{
  "d_model": 640,
  "experts_per_token": 8,
  "moe_layers": [0, 1, 2, 3, 4, 5, 6, 7, 8],
  "router_score": "sigmoid",
  "normalize_top_k": true,
  "balance_bias": true,
  "norm": "layernorm",
  "tie_embeddings": "early",
  "lr": 0.0014,
  "beta2": 0.99,
  "grad_clip": 0.5,
  "batch_tokens": 65536,
  "dataset": "wikipedia_en"
}
Below are experts of layer 5 (counted from 0) of a mixture-of-experts language model. Rows are named router (the router's row for the expert) and show model dimensions 384-511. Each number is 128 + 32 x the weight over its row's rms, rounded and kept within 0 to 255. Numbers have three digits each.
Before each expert's rows: a language model's description of what the expert responds to. This comes from a sample of Wikipedia text that the model never trained on.

# expert 42
What it handles: Commas after introductory phrases, the after prepositions, and middle pieces of place and surnames like Clack(mann)an, Forfars(hi)re.
router:127119097149124077129147156127168140134153105133108145111077105149120141145152127130189166157168201124130142114089110102137117114168134120152083111097140097119137138140166101103121157123142163099099163114113168104205072174112133160142154148126143148138140115112141105035087128160103091126140164115169113135073134074115120127138112146088128161092147180101116153112163058084140080115162

# expert 32
What it handles: Words inside proper names of organizations, awards and events, such as University, National, League, Cup, School, Film Festival.
router:158160137081162184112141100209108093065115150106106137182068141110148107130140100081066121201140124075143118038139114075108079148120135146115182117122104137189131125095133232120086131138136187122130127152127137133115108120150085138149056157146134123154121089053064088167135115172213131117118171117126139137169119072140138141107126110070134116102178093161122138110142145162119122128092

# expert 13
What it handles: Media words such as TV, television, Times, radio, Channel, and the pronouns he, his, her, she in film and television articles.
router:112175103113136055124128155127164163110117100177181116098103148064084119180091155198147141109152107153143148101092180095151170104148091128093131069125178105121138111141118153062158177108181102144095149178154161144132077171117125129149186119116160124143145184152183115101195142144117161126088163095166168100121153094114134176118130147075074121125106144140069140255123163103117156120151

# expert 28
What it handles: Digits and year tokens inside dates, scores, statistics and tables, such as 1946, 99, 58th, 45.9%.
router:166114090160144154128125154103164145169076215103157100118120130123141082168132148157150141101150089182102113102115109152181095154127078131088086119139103098127100205122150118080158172082159098100161099091092070120107131172132130127188118126134042114142173115154200096113147087066118152101200134133128140143111106113135145149082156144135107097166095084105098118131153181102022135124132

# expert 41
What it handles: Pieces of German names and words like berg, mann, von, plus narrative verbs had, ended, followed and commas after clauses.
router:130106130118099149180101112147130153101176103117092139137079146132144129134099130097117155138156098088144148135162121129125074053134201103161126104183091145122178134145103116166137087157119135069174084089125145101104140081134168163111137112164153143176117190117110100162152196082124157140097163112162121081077119125176122186076128138101108121092138158092090157141087161144097150091105

# expert 27
What it handles: Initial capital letters or first pieces of names and titles in biographies, such as H in Happy, B in Boltzmann, C in Circus.
router:082114061129144134124104156072085079135152121111093178152142156101128181124145128143135175121150050146120150132171073138116125166080095119101118144122192123131164111121195127121116144088100148189140187154122129086101172097114136126151124212146094143161108095122096123161125164118108177158131107125162072110102148095095142103105146146167131164122078103178127140112174127101137118121193

# expert 35
What it handles: Numbers and short codes inside sports and results tables, such as scores, times, and football positions DF, MF, GK, plus closing brackets.
router:142151152148120100137115125105121134137093197090160108064147112166120122065115136106168126136147173119135181173078126165135167140146199143145084158139123075153096197134109116089144180134100059158144085136113127139106142090166138195130137124145093172143130157097181093100112136127092161116126130140074154092119080171105181107161152130158116154167135159082086102125152092109149116148122

# expert 36
What it handles: Single capital letters or first name pieces opening names and abbreviations in sports tables and rosters, like F(GM), E(ileen), De Rosario.
router:124189112137136091137153137102191070146120140124122158123115074074071155159145084153138153111119105196151135133157097156151139142178080110146113116104141143159146060151182100130166099114159181162146126147096105146142163169102080087171150131107117129127115117121081124126129107124132124184164108111179129104093114159132103105139146156107125190142116164137191121106131162114128103146147

# expert 40
What it handles: Romanized syllables and scripts in South, East and West Asian names and places, such as Hachioji, Khan, Qolqol, Sukhani.
router:119109160163105178113148127153143113143114091117238112114099089077124128093109130137108115083161116155090122146122151109168101136148102072158125118143146099085156149110115152146157082097169078120120169106196133100125152142123127173097098112173181098130075108141128171157106065145119190083086129103126111154145138178132146131099045123125125116139163138177133143118137058145116175152052

# expert 5
What it handles: Subject pronouns and relative words such as who, they, it, plus institution nouns like government, Party, Army, and letters inside acronyms.
router:142127117132151145145053132087133136139087132099109118168103136103124131096103130042128056148110182132096085086078128122213129114114154108074133167172151122149165128124111184143152167129138086156115114126118142148099080131110108159137083115212103148060122169105123132082155132134115166104109126103167154149119156076173122132171103081077137096147129128122093176157129115072143167076135

# expert 18
What it handles: Possessive determiners and quantity words before a noun, such as his, its, their, two, several, more, most.
router:198126152138125133093122099187138164125101138121062137123149138146122067068189182085156145135213067131119151172211083127118089123124135175091157078112104100141055121117130107086108122105124101196102147103119128153138111141157130093136111118136163126117151098148171123095171127089190149127100129175112161084151113039127143154113148133187091128157171185086073118136115168102137110154131

# expert 59
What it handles: Pipe separators between cells in election, sports and roster tables, plus evaluative adjectives like significant, major, potential.
router:125143135158092085111140129123178114113098188127110119156172143093093107130125126146131206131161108147127117117144122120170175111125102150151115127134161115101081154152132117183108167105140123134143102108108126160063156094165137137113156108123071154081156093142129139103117111118132141069168123119058133094144131139115149107097095167171110084119175133160142147082096162078145163074120

# expert 33
What it handles: Action verbs after to, he or who, and their -ing/-ed endings, plus of, such as took, travel, teach, returned, cooked.
router:161159156169104058178109121074099136164076074102137094102083139155111110147062139156153170100138129135160136059165117149113100120108138152166122108114121108081098067198101153168125132140046129095099102100082117126137118078137078129124122100141168153134189143171171146066127106116140141147080055115061158129150100121153152119149099140175166158062134141125131103129178135130137146093146

# expert 44
What it handles: Third-person pronouns he, his, her, him, she, and the conjunctions and, as, with, mostly in biographies and career narratives.
router:113130090147108149120141133135139112109184136128090095098204119131092145126121161091173118176140113120145108066151133113140117070126181092099098077077106094166090187098092134115118140112089146151068142141159124166125143136157080130140096132100089166134121144139137139104180156102130134122117134066198081104114123078166124126128139163121083138191093153137140082099123144099111113089100

# expert 8
What it handles: Single capital letters and acronym pieces inside codes and names, such as UTC, VEB, DFH, US, TV, plus some commas and had/has.
router:091122143118090115138079131122128023048111091103149138143144133136167123170130100076119101151168169195154097154118156182131144144096109125157139152158162159085153166161105187204163145088093107187100107142101097145085092122084127137085095124113176117089128141072103171124145120104131109114102099136161163100123143088143137131171094077140141076148077119140116092150141133131133109094126

# expert 56
What it handles: Short opening pieces of words and function words like We, Be, Do, so, co, se, o, often after quotes or parentheses.
router:107153142117084126183157104132105124172043086181147102124118151132147112158125147084075096124193064152179134157105149123131116121088147153129109138111185118150156139139112151147141101136150135168074118131122097126160110151097111058159119161217142084159135152127138098107063139100124082108078131126138088152093176115126146141203112145136153192133185129113111103154048127199104168151105

# expert 45
What it handles: Nouns and pronouns for people, roles and groups, such as who, they, team, player, President, King, artist, -er endings.
router:083157119091136133113140051140081136117173104160172147106126173149094129149103118062127131166114105132110110108104153158138146095083111119086098107128138161085138140188098150139136135129146119140178132086160166116112103151151109181143092091051101108174076129155170117162064183134124127199078124096109131126098082114132154124154109125126118136109224144123158180175115131153093208186143

# expert 50
What it handles: Field names after a dash in list-style infoboxes, such as Coordinates, Location, Genus, Born, Elevation, plus words like known, such, including.
router:118177198089161115149098140170095112144161167182103075107129129112108109073129144140209142104102123117179120123129091106104197099187153121102150129127173139130112143156141142163185133130112099107104166155134107197127131116098081146083171111135133098151179125141108148125122094070104098096092167148161129133136126146147076119151129118186099098139172104168094121122187158121138161117091